Experts of a small language model.
Training: 487M tokens, 3716 steps.
Below are experts of layer 8 (counted from 0) of a mixture-of-experts language model. Rows are named router (the router's row for the expert), gate (a neuron's input weights, with its number), up (a neuron's input weights, with its number) and show model dimensions 0-159. Each number is 50 + 12 x the weight over its row's rms, rounded and kept within 0 to 99.
After each expert's rows: a language model's description of what the expert responds to; "gets" lists some tokens that make up at least twice as much of what it gets as of all text. This comes from a sample of Wikipedia text that the model never trained on. Tokens count by the router's weight.

# expert 40
router:51 34 55 50 43 67 60 51 52 51 41 46 56 35 70 66 48 40 56 33 38 76 45 24 47 40 47 62 55 46 72 64 48 08 56 63 37 76 45 55 62 42 52 50 57 58 46 46 46 52 55 69 48 40 46 67 68 42 49 47 63 43 71 40 54 65 65 52 61 47 32 40 39 42 43 55 76 37 58 44 28 62 60 49 56 62 56 40 56 35 67 45 61 50 32 51 52 29 60 51 65 79 47 46 28 37 74 55 46 41 45 58 58 51 59 52 57 43 29 63 48 62 37 66 63 35 59 53 52 70 48 61 36 45 45 53 48 39 53 51 32 57 40 63 57 65 62 51 76 52 48 72 41 61 63 49 46 33 59 52
gate4:60 55 47 37 65 39 29 38 66 55 36 48 51 52 39 53 57 74 50 77 41 46 56 36 55 48 64 40 51 47 60 27 46 46 53 54 66 45 54 49 39 15 51 38 65 57 45 44 49 47 58 26 47 51 60 45 54 58 51 44 43 70 32 68 52 48 15 55 53 73 60 31 59 46 37 73 33 59 70 72 47 53 44 55 50 49 54 79 49 44 36 49 64 40 64 60 55 43 48 54 39 68 52 65 33 51 26 56 69 51 38 43 49 50 56 47 45 54 56 53 48 24 47 76 36 43 46 51 56 54 64 67 60 66 45 41 72 49 50 53 60 50 44 54 43 35 53 69 51 28 44 47 37 67 53 55 53 79 37 57
up4:39 46 44 51 48 49 53 38 43 65 52 55 57 45 16 81 44 46 65 59 58 49 59 60 29 54 50 52 46 45 38 35 46 71 58 78 53 39 62 63 57 43 49 24 38 67 50 43 56 52 58 36 55 47 69 43 50 47 56 36 58 37 46 65 32 26 29 58 68 62 50 48 37 42 50 72 44 61 43 41 39 50 33 66 50 65 47 47 67 59 59 37 42 49 70 38 68 33 43 45 19 65 58 49 37 46 56 48 31 71 45 39 59 40 44 57 35 61 57 67 42 44 45 66 39 59 69 57 65 64 66 53 39 66 64 44 59 43 49 49 68 49 47 22 46 35 47 53 54 65 42 41 53 70 46 55 68 64 61 41
What it handles: Numbers in tables. Digits and number pieces in dates, scores and table cells, such as 4–3, 6 May, 1967, plus the word-piece -ent in extent, incentives.
gets: "1", "2", "3", "ent", "th", "5"

# expert 19
router:46 58 63 32 23 57 73 38 74 43 60 69 42 53 78 67 57 47 50 37 40 60 46 41 32 64 49 45 62 67 61 72 42 51 33 47 36 59 67 68 45 41 37 40 55 46 42 42 31 38 43 62 51 58 61 64 50 66 35 30 53 35 67 68 45 54 54 55 61 53 29 58 28 64 30 54 48 37 70 51 47 50 54 73 50 41 47 29 62 45 61 37 62 43 45 53 68 53 50 31 50 60 45 64 47 30 45 63 33 35 64 69 49 50 75 58 52 41 44 62 44 40 56 68 68 44 50 52 33 46 54 56 37 37 41 39 28 41 50 66 47 65 50 63 35 51 57 40 55 42 48 66 38 61 56 41 47 47 45 39
gate0:41 56 61 52 54 47 57 72 65 50 54 45 67 57 49 77 47 43 45 41 43 53 35 55 39 86 40 81 52 55 40 52 56 54 35 44 53 50 64 33 43 63 67 27 57 59 42 75 37 56 31 45 50 41 45 52 42 62 41 62 30 53 59 48 27 45 51 49 42 49 56 37 36 41 34 66 31 50 43 52 54 44 53 36 63 44 50 69 25 35 57 52 34 39 61 73 47 38 39 59 49 40 71 55 50 61 28 32 42 53 50 59 61 67 52 55 33 52 51 58 58 51 65 61 32 57 62 64 66 49 52 59 42 42 68 55 51 54 38 53 40 46 58 48 53 39 55 57 49 73 41 72 55 18 46 78 55 39 49 29
up0:45 43 56 42 40 55 43 69 59 51 47 51 52 67 38 47 56 48 35 65 50 23 36 66 48 24 48 22 48 60 50 50 48 60 58 63 37 40 61 55 36 50 15 55 64 49 65 38 56 57 70 52 57 31 56 61 45 51 58 48 65 33 53 46 63 44 41 45 45 49 46 50 50 50 68 39 59 49 52 39 57 37 60 66 38 56 61 40 55 58 58 42 81 59 35 46 71 39 54 45 70 17 63 39 35 60 55 60 57 45 51 68 42 57 59 74 82 41 46 53 51 49 45 76 30 54 45 66 20 42 61 55 42 42 38 52 42 55 49 46 53 40 48 53 28 68 75 50 48 40 42 39 59 48 34 59 65 45 52 58
What it handles: Conjunctions and function words. Coordinating and, &, of the, 's and sentence-initial The that link names or phrases, e.g. Punch and Judy, Walker and Birmingham.
gets: " and", "'s", ",", " of the", " |", ", and"

# expert 15
router:23 43 58 43 53 75 69 45 56 44 51 52 58 47 49 58 58 37 59 42 14 51 56 54 41 65 63 77 61 59 67 62 43 33 50 39 59 57 45 80 61 60 52 39 26 45 49 46 54 41 52 49 60 63 86 69 58 40 35 38 56 56 50 68 36 66 43 48 70 58 20 62 40 89 56 52 56 41 55 61 53 59 55 52 58 38 46 42 67 48 55 44 60 44 40 61 52 50 52 52 65 44 44 46 37 45 44 55 36 49 66 47 64 59 65 54 47 42 43 60 73 55 34 45 59 50 55 66 52 62 51 55 48 43 48 42 59 49 69 57 29 39 42 53 51 48 62 41 56 51 61 50 22 51 67 46 48 46 73 29
gate0:63 43 39 37 39 51 35 50 45 48 44 49 66 58 37 35 53 48 40 61 41 56 31 54 52 44 34 63 59 60 52 50 54 53 58 71 58 54 36 76 36 40 37 66 46 56 69 48 41 20 62 62 33 41 51 47 32 55 41 55 38 38 67 47 47 68 61 47 36 29 68 52 54 40 57 58 65 32 29 38 66 48 54 52 44 44 19 51 49 70 52 41 38 53 64 47 54 41 65 43 42 80 37 45 45 11 43 61 35 50 56 54 65 43 55 41 42 25 27 48 62 57 46 77 32 39 44 44 54 35 46 58 66 62 51 43 45 53 50 32 72 52 52 44 54 56 44 62 63 61 59 67 65 50 37 52 43 59 52 37
up0:45 59 54 57 65 41 58 32 39 38 52 73 51 61 47 53 39 51 58 34 46 39 63 48 65 53 62 62 54 53 66 60 63 63 60 40 39 34 41 48 49 53 81 64 71 58 54 63 41 64 27 57 23 52 50 65 44 76 69 53 68 54 43 55 25 63 24 18 36 29 50 32 40 51 42 43 42 59 42 60 45 48 53 49 61 43 55 34 47 68 46 48 70 65 57 61 42 55 48 62 54 34 58 32 62 37 41 40 54 84 57 53 47 57 37 48 48 60 48 44 37 31 52 42 26 61 53 30 57 44 51 38 61 45 62 54 59 48 54 39 42 61 48 44 58 70 67 39 69 59 50 64 44 42 60 47 57 44 39 62
What it handles: Early word syllables. Short syllable pieces right after a first letter, like l-an-es, g-re-ater, s-le-ep, plus the word be in phrases like can be.
gets: "an", "ar", "in", " be", "le", "il"

# expert 0
router:33 29 63 48 37 72 51 52 64 43 62 48 34 29 68 60 64 42 52 50 34 56 45 27 37 55 55 52 59 60 72 67 38 28 54 52 28 56 41 45 51 54 53 35 46 36 46 50 38 38 54 60 52 65 61 61 69 44 28 30 64 40 52 68 28 56 48 57 67 55 24 34 50 63 35 55 41 47 43 45 35 56 73 52 56 51 41 30 52 56 59 42 54 38 37 59 56 45 57 34 70 64 43 70 37 38 67 66 42 59 47 55 52 62 66 44 37 43 35 62 56 43 41 56 65 34 50 58 33 58 66 71 43 42 54 44 59 46 49 57 33 47 54 62 44 73 60 54 52 66 57 44 24 48 66 46 58 57 56 26
gate1:35 65 24 21 53 56 51 67 46 29 44 54 30 65 43 20 39 40 47 48 46 63 54 58 56 58 56 62 60 38 73 38 40 42 45 57 42 44 48 55 73 58 66 34 35 49 38 47 27 37 37 42 46 25 34 49 57 36 76 52 63 52 39 54 60 45 51 67 35 65 69 48 24 34 55 52 56 39 36 67 38 72 39 59 59 64 50 71 39 64 52 38 68 78 65 48 41 50 45 49 53 55 61 62 47 34 35 44 50 46 78 48 68 51 35 35 41 55 59 37 38 50 31 58 38 40 50 59 50 58 51 42 38 49 67 44 63 42 60 47 58 39 50 46 50 41 56 44 46 33 52 53 66 45 53 57 54 58 53 55
up1:47 59 56 50 57 46 35 64 41 39 40 52 52 52 45 33 21 67 42 49 58 46 51 39 47 50 47 49 46 46 56 48 65 56 42 83 52 17 36 30 42 60 72 57 45 52 50 60 41 44 62 49 67 49 62 36 45 35 42 79 48 50 40 16 59 53 51 38 40 44 57 31 35 35 48 51 47 36 29 45 73 60 57 44 34 47 35 48 39 84 46 44 43 47 57 65 56 51 50 41 69 55 42 26 57 33 53 45 44 49 48 61 50 29 26 48 51 57 33 51 39 65 69 49 51 66 36 50 48 54 38 46 59 47 37 26 42 48 44 60 50 57 48 28 42 34 40 62 56 42 49 41 46 39 35 60 82 57 54 39
What it handles: Digits in numbers. Single digits and digit chunks inside years, dates, page ranges, identifiers and track numbers, such as 2004, 1935, 114.
gets: "1", "2", "9", "3", "8", "6"

# expert 21
router:51 46 67 47 46 55 51 44 59 37 62 56 43 36 39 74 73 51 50 34 50 66 48 52 44 51 56 59 62 51 55 88 37 38 50 37 48 64 66 45 62 35 44 36 57 43 25 48 45 28 57 48 65 70 50 69 41 42 24 49 54 43 57 61 46 59 61 48 53 53 34 47 40 65 19 59 47 54 61 54 48 54 55 57 50 51 32 57 64 56 68 40 51 36 37 60 64 47 57 37 63 78 44 63 31 37 52 69 23 48 58 57 47 63 54 60 45 49 29 68 70 36 53 57 66 42 58 65 26 59 57 71 30 35 53 36 50 21 43 51 59 63 54 52 29 66 51 46 51 46 59 57 45 60 54 44 49 48 55 51
gate1:53 53 45 73 53 53 50 66 40 43 59 46 54 57 62 27 46 40 77 38 48 65 46 51 67 54 28 51 71 51 63 68 53 51 56 35 61 58 45 75 55 34 63 28 48 40 43 42 41 59 33 70 45 59 50 70 71 54 50 39 51 68 58 50 45 41 33 72 39 47 50 39 46 61 40 61 44 64 61 71 65 63 43 29 55 40 46 43 65 55 39 44 62 63 45 51 58 48 59 32 41 31 21 38 47 35 45 38 55 42 80 62 48 57 43 53 66 44 49 63 33 50 76 52 38 47 50 41 65 36 49 71 52 68 58 50 47 52 44 51 52 54 50 36 44 54 55 39 70 52 46 60 45 68 56 49 39 14 34 42
up1:50 61 47 46 44 42 47 47 19 39 49 44 41 76 42 55 62 49 44 44 59 72 66 52 50 69 47 50 74 77 58 42 49 79 23 56 51 51 65 60 47 30 29 63 47 49 56 54 48 25 48 60 40 43 49 56 70 60 61 33 60 54 57 65 35 62 45 54 54 71 45 52 41 27 57 63 62 55 49 56 65 42 33 62 48 55 37 67 45 50 30 62 52 49 46 60 60 56 41 42 35 41 32 40 47 53 46 34 48 34 52 64 30 49 46 56 44 40 39 27 60 39 53 51 47 41 57 48 71 48 60 36 54 61 39 57 51 51 60 41 61 75 54 57 44 39 52 37 64 59 46 57 50 57 59 53 76 27 20 28
What it handles: Punctuation in places, coordinates. Commas, periods, pipes and line breaks, mostly after place names (North Carolina, United States) and inside coordinates and tables.
gets: ",", " |", " | ", ":", " and", "."

# expert 46
router:30 43 64 42 40 55 51 52 52 34 74 67 36 34 71 66 71 49 54 42 42 71 37 28 36 52 46 52 70 60 63 64 41 43 55 41 42 43 78 63 45 50 41 48 52 38 46 49 23 42 66 61 70 51 51 50 73 49 37 35 55 42 61 63 33 51 47 53 48 63 37 37 28 62 39 64 62 39 60 67 49 56 58 61 67 45 49 37 60 53 52 33 53 36 25 43 60 49 65 36 55 67 35 54 35 43 61 75 37 50 61 64 48 43 67 62 59 37 28 54 50 39 54 49 71 39 52 52 22 43 52 50 36 42 42 38 45 34 59 63 44 51 52 62 48 53 51 32 64 46 51 58 32 58 54 32 48 39 58 33
gate1:52 28 60 53 42 51 47 16 55 27 54 53 31 37 41 57 70 58 30 41 31 37 29 41 32 77 33 78 42 40 77 36 51 41 69 47 38 36 45 34 58 62 36 56 65 42 41 50 37 45 59 38 25 45 57 48 62 57 58 40 59 59 58 38 58 31 52 18 33 22 18 48 49 44 56 49 43 53 39 69 55 50 51 71 48 72 44 43 56 48 50 54 42 65 62 37 71 58 66 40 47 62 53 39 40 45 50 54 41 61 57 54 52 46 25 55 45 45 64 43 51 35 44 44 50 47 37 45 48 34 38 51 39 38 59 47 58 38 65 55 50 36 34 41 44 58 59 46 54 51 48 55 53 42 47 49 46 46 45 58
up1:44 60 49 58 70 52 45 58 38 55 58 71 51 49 76 31 59 40 57 35 46 60 51 48 42 43 51 45 45 40 36 59 79 41 52 41 45 48 44 51 50 35 52 41 42 45 47 65 55 29 59 72 55 45 43 58 46 43 22 23 57 41 45 58 37 49 51 52 44 38 53 49 31 66 36 55 59 36 61 68 60 58 70 30 49 48 46 52 66 76 68 49 35 20 12 60 43 54 52 39 56 65 45 45 44 42 45 57 35 63 66 34 40 38 69 48 42 41 47 58 62 63 48 65 57 48 58 46 52 54 63 39 57 45 38 68 36 49 56 40 16 77 49 32 37 70 46 57 46 40 49 62 65 54 43 42 49 53 61 54
What it handles: Clause-boundary punctuation. Commas, periods and linking words at clause boundaries in prose, such as ", which", ", but", "that the", and quote-ending ",".
gets: ".", ",", " that", ", the", " The", ", and"

# expert 22
router:48 19 70 49 39 61 69 55 57 32 51 48 42 27 48 64 82 42 59 55 50 56 42 43 36 51 67 43 61 66 49 65 38 34 41 57 45 52 62 60 73 31 49 43 54 25 40 54 47 37 65 58 49 61 66 50 53 36 43 25 53 54 56 58 50 56 62 47 62 56 42 49 47 49 35 51 52 46 54 46 56 58 68 57 48 59 28 50 40 58 54 24 49 48 33 62 67 48 66 42 64 68 39 64 13 52 63 69 26 50 45 64 46 43 66 64 53 31 33 48 62 39 46 60 75 44 50 61 39 61 49 55 50 40 44 50 55 27 56 56 53 41 46 48 38 79 39 48 55 61 44 66 36 56 58 35 47 49 47 38
gate0:48 52 47 50 38 54 70 63 45 46 39 51 64 65 43 43 42 41 42 50 70 23 40 54 57 59 65 48 46 57 51 26 34 61 23 53 41 61 81 60 61 43 53 52 54 53 51 31 23 57 51 43 48 49 38 37 49 39 49 44 36 37 69 65 42 56 18 65 53 46 50 39 36 29 51 59 21 43 57 43 45 12 33 67 44 59 45 55 47 51 45 44 58 57 55 65 49 48 45 34 42 42 51 49 51 42 54 45 57 59 24 55 48 44 35 52 44 54 46 63 65 64 45 62 48 38 40 51 56 56 33 33 41 42 41 47 69 53 49 54 37 32 35 49 27 37 57 77 56 61 36 26 52 41 41 36 51 46 28 62
up0:54 49 32 45 52 41 71 50 62 50 37 38 42 46 42 65 70 43 46 45 42 37 50 46 61 47 62 38 22 45 57 67 56 54 48 44 45 63 53 57 33 73 40 26 42 51 52 55 71 49 56 31 68 38 50 61 39 51 32 44 57 78 46 43 52 56 40 33 44 66 56 37 64 57 46 66 40 37 66 68 52 46 63 35 55 42 45 57 50 55 45 22 65 36 64 59 53 40 52 42 56 80 62 62 22 80 72 52 49 44 57 43 53 64 37 60 49 52 37 51 55 65 49 41 45 53 41 56 33 69 48 42 63 40 64 49 58 54 86 49 44 51 54 44 68 33 48 54 61 70 54 45 61 42 46 57 46 47 78 42
What it handles: Sentence-ending periods. Periods and closing punctuation ending sentences or words, like ")." and "ing.", plus decimal points and mid-name pieces such as Walthamstow.
gets: ".", " ", ")", "–", "-", ")."

# expert 7
router:42 36 70 48 24 62 68 43 51 49 56 42 53 41 50 54 56 37 77 14 50 65 50 42 63 52 68 56 56 49 58 74 34 47 40 36 37 70 54 48 50 35 48 27 35 38 34 45 42 58 60 58 74 51 46 67 52 42 38 63 54 42 47 52 38 67 72 50 46 63 40 34 46 53 27 54 41 55 59 67 56 50 55 68 49 40 38 64 61 38 64 36 72 36 54 58 68 50 52 45 58 65 64 56 36 38 55 59 54 40 57 62 56 65 55 39 42 52 46 58 66 47 31 60 71 28 63 69 47 56 46 69 45 32 59 47 53 28 43 44 43 53 29 57 37 68 50 47 42 40 47 51 38 72 66 48 41 55 48 66
gate0:42 46 59 52 57 59 53 34 44 58 43 50 72 35 35 58 42 72 27 53 56 35 40 34 56 50 37 58 55 65 46 60 46 53 50 37 74 82 55 57 72 33 58 46 34 39 55 67 63 55 41 56 54 49 44 54 53 24 72 64 51 46 75 39 47 49 58 62 53 46 47 30 53 36 59 58 57 54 66 45 42 52 54 73 72 41 51 46 68 49 54 62 58 48 66 44 33 25 50 41 29 40 57 41 34 39 31 41 52 34 39 60 45 49 52 46 56 54 60 33 21 52 74 65 52 46 45 47 62 39 60 54 45 59 63 24 40 44 61 40 64 57 56 60 33 44 47 35 70 73 48 37 63 45 42 56 48 35 63 44
up0:51 28 59 57 80 42 45 41 59 49 53 54 49 70 56 69 64 43 54 52 47 69 47 61 64 49 44 47 53 36 55 58 65 56 46 49 68 36 44 47 46 59 54 60 57 63 42 62 67 45 43 69 47 65 66 49 39 59 65 47 47 45 40 59 56 61 40 35 74 41 46 67 37 44 36 59 69 48 47 51 47 55 47 44 49 52 62 61 36 42 57 25 34 42 42 49 70 60 55 52 57 52 39 50 69 46 60 57 65 41 46 44 45 44 40 45 21 51 54 79 54 46 59 49 58 70 65 60 60 63 45 66 36 35 53 70 44 85 52 54 60 18 38 59 44 66 31 50 43 44 67 63 57 24 49 17 69 52 55 43
What it handles: Infobox fields, locative in. Infobox field colons, UTC, dash bullets and table pipes in place and sports data, plus the preposition in, e.g. "M.A. in".
gets: " in", "\n", ": ", " in the", "| ", " on"

# expert 11
router:47 41 53 28 52 71 44 29 50 49 66 66 35 22 54 48 61 51 51 47 36 55 58 49 33 49 59 57 60 44 54 58 44 45 56 36 50 54 55 52 70 43 42 41 49 44 51 42 20 29 57 59 41 47 54 72 51 38 50 29 58 31 52 62 46 52 65 63 47 44 16 50 49 59 25 53 41 50 58 60 43 66 61 56 69 59 43 47 64 61 59 48 52 47 33 65 51 60 56 35 47 62 46 53 33 39 67 71 32 52 55 57 61 68 65 57 51 16 38 46 43 34 57 64 68 56 65 59 47 50 46 77 35 35 43 51 55 31 37 67 41 64 46 53 54 67 47 41 62 71 61 47 27 49 65 37 63 31 46 48
gate3:53 54 50 43 39 53 54 32 35 24 38 57 49 62 71 73 41 59 70 42 45 61 26 40 48 62 49 29 35 65 49 49 55 59 58 40 57 45 64 44 29 51 30 44 53 49 51 42 52 37 54 38 47 78 50 70 46 66 36 58 56 48 67 38 49 48 62 54 66 71 47 60 67 35 75 65 47 37 60 38 33 62 43 52 41 34 43 68 52 55 67 67 36 50 51 34 47 51 51 55 59 60 58 69 34 58 26 32 83 27 53 67 46 54 58 47 53 53 54 65 45 55 31 43 48 45 51 51 30 57 53 69 57 39 48 28 42 70 61 65 58 67 49 61 50 66 48 33 40 48 62 54 56 55 55 61 52 35 48 41
up3:63 36 49 45 66 41 50 57 45 57 65 77 47 55 56 61 48 43 55 52 59 66 55 53 66 55 47 52 36 48 48 60 30 68 37 33 41 61 65 76 50 52 54 76 66 36 58 31 26 47 53 77 51 43 31 52 42 48 44 38 63 28 42 39 37 54 41 55 57 74 61 49 24 57 36 69 49 71 52 43 48 52 50 40 45 45 44 48 52 53 40 61 63 53 49 56 70 57 44 43 50 35 35 58 61 27 46 46 76 34 70 46 35 38 53 24 34 48 51 68 31 42 47 39 63 34 31 41 40 57 71 51 27 58 57 65 47 29 49 60 64 58 41 60 46 61 56 43 60 57 47 60 69 44 50 56 55 55 44 63
What it handles: Given-name pieces. Common Western first names and the middle or final pieces of personal and place names, such as John, M-ike, J-ason, Martine-z.
gets: "i", "a", "o", "an", "ie", "on"

# expert 17
router:26 35 60 39 45 56 73 41 75 57 59 65 48 30 69 62 46 35 55 39 43 78 31 52 46 66 72 52 67 62 53 60 35 42 33 43 45 50 54 48 65 45 45 37 51 45 38 45 40 45 55 62 52 61 63 53 65 46 43 50 65 39 48 70 47 68 71 61 75 60 45 53 45 57 27 62 54 39 52 61 48 60 71 55 55 51 52 44 63 35 59 33 58 38 38 66 58 44 48 52 70 64 22 60 42 48 59 55 49 39 48 53 56 49 80 60 37 44 47 63 63 40 39 59 73 48 65 66 40 50 48 73 38 36 41 36 47 37 40 47 41 56 48 61 30 68 55 35 53 54 57 52 44 72 55 36 41 33 63 39
gate0:34 46 47 42 54 57 48 69 55 45 28 86 38 31 80 63 48 48 59 64 51 35 37 34 47 38 66 24 63 68 56 42 52 43 38 58 58 57 32 54 51 64 52 30 61 42 60 31 46 61 45 50 62 75 37 44 46 45 50 53 55 19 53 60 45 67 56 58 60 58 50 53 65 52 62 67 47 21 47 53 44 51 58 76 46 54 47 52 51 40 33 41 44 65 26 38 41 48 47 44 61 75 35 51 51 52 56 50 23 67 61 48 37 57 53 43 49 60 48 45 59 54 62 41 43 59 58 64 46 51 47 59 64 48 55 41 53 53 68 40 46 29 54 19 41 55 58 65 43 31 55 69 56 48 44 51 42 28 48 58
up0:45 52 57 48 72 44 43 40 62 18 51 64 37 65 59 31 47 54 46 55 46 36 38 57 33 57 47 53 52 51 53 42 36 44 28 44 51 38 32 60 53 55 27 40 35 33 31 53 54 53 58 42 85 50 36 31 24 66 21 33 45 48 43 58 41 48 46 37 30 53 53 69 58 51 54 46 37 34 43 48 73 37 58 36 53 39 42 61 31 56 58 58 47 59 48 52 67 54 62 50 54 72 53 65 54 46 40 41 28 51 63 45 58 39 62 47 40 43 59 48 54 54 55 47 31 45 67 55 61 62 39 51 66 29 57 46 49 57 60 51 45 40 55 38 53 54 62 99 53 49 43 65 59 56 43 70 40 59 45 56
What it handles: Articles and prepositions. Articles and prepositions like the, at the, for, by the, mostly in prose about films, albums and awards, e.g. "Academy Award for".
gets: " the", " of the", " a", " by", " for", " The"

# expert 50
router:44 35 71 49 34 59 59 50 58 47 62 43 42 45 51 53 44 47 62 47 25 73 58 44 47 61 60 48 62 66 68 79 41 43 62 37 53 52 51 63 48 30 40 39 40 50 43 40 50 42 56 83 49 49 81 69 47 40 42 42 43 49 58 49 38 64 76 59 65 53 47 52 60 64 48 62 66 49 57 60 32 56 64 50 45 31 54 46 51 30 59 53 46 19 46 60 59 51 61 45 54 61 45 52 47 47 70 68 54 37 52 58 63 65 73 67 32 33 40 65 57 46 37 55 70 37 56 59 38 62 44 74 36 47 37 40 54 47 47 54 41 77 38 70 43 66 65 38 59 50 60 54 32 60 58 62 38 39 46 50
gate0:47 29 46 58 34 61 29 59 52 71 33 51 46 46 46 62 36 55 49 58 36 60 43 62 36 50 45 43 54 73 38 58 66 62 41 53 52 61 47 55 42 44 32 65 49 53 49 36 41 40 71 67 61 40 43 42 54 27 50 43 40 61 46 46 32 41 43 76 79 54 57 67 62 64 66 68 61 59 66 52 37 54 59 62 53 34 48 43 53 41 60 42 52 38 51 42 44 47 55 36 64 62 54 53 49 34 58 42 42 62 76 69 44 52 67 37 61 56 55 44 81 32 56 42 52 51 71 62 58 38 47 52 54 56 40 23 55 50 53 58 41 43 52 41 39 46 46 21 76 68 69 62 52 58 41 46 18 32 57 39
up0:59 78 71 36 61 54 35 44 46 43 50 31 57 39 74 54 54 45 29 67 67 43 45 45 59 37 55 42 67 50 44 47 49 42 67 39 53 55 62 44 49 47 53 57 78 59 39 77 64 43 48 52 44 54 26 70 45 56 50 59 51 51 37 43 25 51 65 31 62 40 44 43 42 64 56 28 28 63 31 52 61 63 60 40 60 56 36 39 37 70 68 44 37 71 31 63 61 55 55 44 50 53 31 50 40 58 58 62 47 50 19 44 37 49 54 44 39 60 45 49 60 51 49 62 51 32 51 47 49 54 41 45 64 36 80 58 49 40 51 27 54 43 48 47 53 45 50 74 38 35 46 47 43 39 49 46 64 70 71 61
What it handles: Sports-biography prepositions. Prepositions, articles and possessives in athlete and career biographies, especially for after played or plays, plus line breaks in rosters: playing for, his debut.
gets: "\n", " to", " the", " for", " his", " for the"

# expert 61
router:50 52 71 43 36 70 56 46 55 55 51 46 37 30 57 49 63 46 53 37 35 35 58 28 46 54 66 65 72 50 60 58 56 24 58 61 51 49 65 61 76 40 39 40 24 52 54 47 47 27 67 50 51 53 56 72 70 51 39 25 61 49 39 76 46 57 48 67 52 63 34 47 55 74 49 57 37 50 59 60 35 58 74 63 67 59 37 44 61 61 47 30 63 51 38 67 43 64 53 49 48 65 53 47 27 50 66 83 42 49 61 48 47 60 50 56 45 42 44 53 62 45 36 59 60 56 55 62 42 58 71 63 52 48 34 39 59 41 58 59 41 59 47 62 44 47 50 56 59 54 55 47 28 66 49 47 38 45 82 38
gate3:48 55 47 40 47 51 48 41 47 55 57 54 44 33 64 66 64 52 51 52 62 42 59 37 43 46 71 73 50 56 39 52 45 44 44 54 69 46 40 68 38 49 74 60 58 25 68 47 54 53 36 59 67 62 46 49 46 40 39 66 33 61 61 31 56 50 56 42 43 57 47 51 36 67 66 56 72 43 55 60 51 36 51 62 63 44 56 54 58 62 65 42 68 67 54 29 29 65 40 40 57 62 65 50 58 69 31 65 52 26 34 64 46 56 36 51 36 36 68 37 39 45 25 38 37 26 38 50 48 28 46 48 60 41 61 66 57 39 40 55 55 63 56 47 16 38 39 56 52 36 57 38 34 77 47 57 54 58 50 27
up3:50 31 49 55 56 48 63 52 48 51 45 38 45 34 44 61 61 64 44 53 54 46 48 48 29 38 54 69 55 37 42 55 65 63 42 51 43 54 25 47 39 59 71 62 72 38 60 39 60 82 44 35 59 57 25 51 34 30 29 72 45 45 62 52 55 56 47 35 45 53 30 66 50 74 46 44 41 76 75 63 57 61 57 58 49 30 55 57 33 56 67 46 63 73 56 33 40 48 58 42 66 62 62 54 44 43 50 61 46 59 49 68 41 42 32 44 58 42 46 44 59 63 33 29 60 47 33 36 56 38 55 48 32 46 60 67 52 48 43 60 54 66 45 60 10 61 53 52 37 56 49 56 59 61 52 58 33 59 53 47
What it handles: Noun-ending word pieces. Last pieces of nouns and compounds, often on buildings and construction, such as wood-fr-ame, b-rick, hydro-e-lectric, invas-ion.
gets: "e", "o", "an", "el", "ay", "one"

# expert 3
router:34 39 55 56 62 66 60 49 68 59 66 51 39 50 64 56 57 37 41 31 40 53 43 45 39 52 51 53 49 56 76 57 27 36 62 39 37 57 48 34 38 53 45 48 36 39 47 55 42 36 50 68 65 54 58 53 77 41 44 36 65 52 58 54 37 62 34 51 63 62 32 18 52 44 45 52 61 39 58 65 40 64 54 49 75 40 50 36 44 13 54 46 55 31 51 43 51 55 48 37 67 61 32 66 37 45 57 62 39 56 52 56 57 53 80 53 28 45 32 53 58 44 44 56 64 15 56 59 35 66 61 51 47 29 41 51 61 49 73 57 40 57 39 54 59 54 56 51 57 37 50 59 33 56 58 25 43 39 55 38
gate1:17 52 39 47 58 57 40 18 64 54 47 57 39 34 48 59 55 54 39 57 54 39 45 47 35 49 58 62 67 57 50 50 61 37 50 45 59 58 62 55 63 44 62 46 64 32 44 25 66 32 45 48 48 56 53 60 60 46 65 39 30 58 81 42 55 57 33 47 59 58 57 51 40 60 20 42 48 44 35 48 56 63 53 46 56 55 44 58 37 55 47 63 48 45 40 63 63 62 61 30 65 47 38 44 52 53 30 53 23 52 60 35 77 52 39 40 60 25 62 49 61 61 44 77 35 46 54 61 49 51 44 60 60 37 48 39 42 31 47 72 59 60 63 65 49 67 69 44 75 63 23 41 64 46 51 63 57 56 57 55
up1:69 43 51 62 34 58 66 48 47 42 41 58 60 45 67 64 50 46 57 54 61 46 38 43 65 51 50 41 51 50 72 68 32 28 47 65 63 49 57 35 44 61 54 29 51 48 54 55 39 53 30 50 42 10 64 52 59 55 46 38 68 29 56 48 36 47 58 46 52 53 54 36 45 36 36 52 50 66 53 33 25 62 43 50 53 66 34 26 54 61 59 33 65 43 40 78 46 40 57 49 71 59 38 59 43 35 64 62 62 63 39 69 34 21 33 46 38 53 31 37 39 19 54 36 38 44 48 62 55 51 52 42 34 25 50 49 54 62 51 43 60 74 50 54 53 37 39 60 47 59 47 58 46 43 53 43 60 63 61 56
What it handles: Quantifiers and scores. Quantity words like all, other, some, several, plus single digits in scores, dates and measures, such as 3–0 and 2 km.
gets: "1", "2", " all", " one", " other", " b"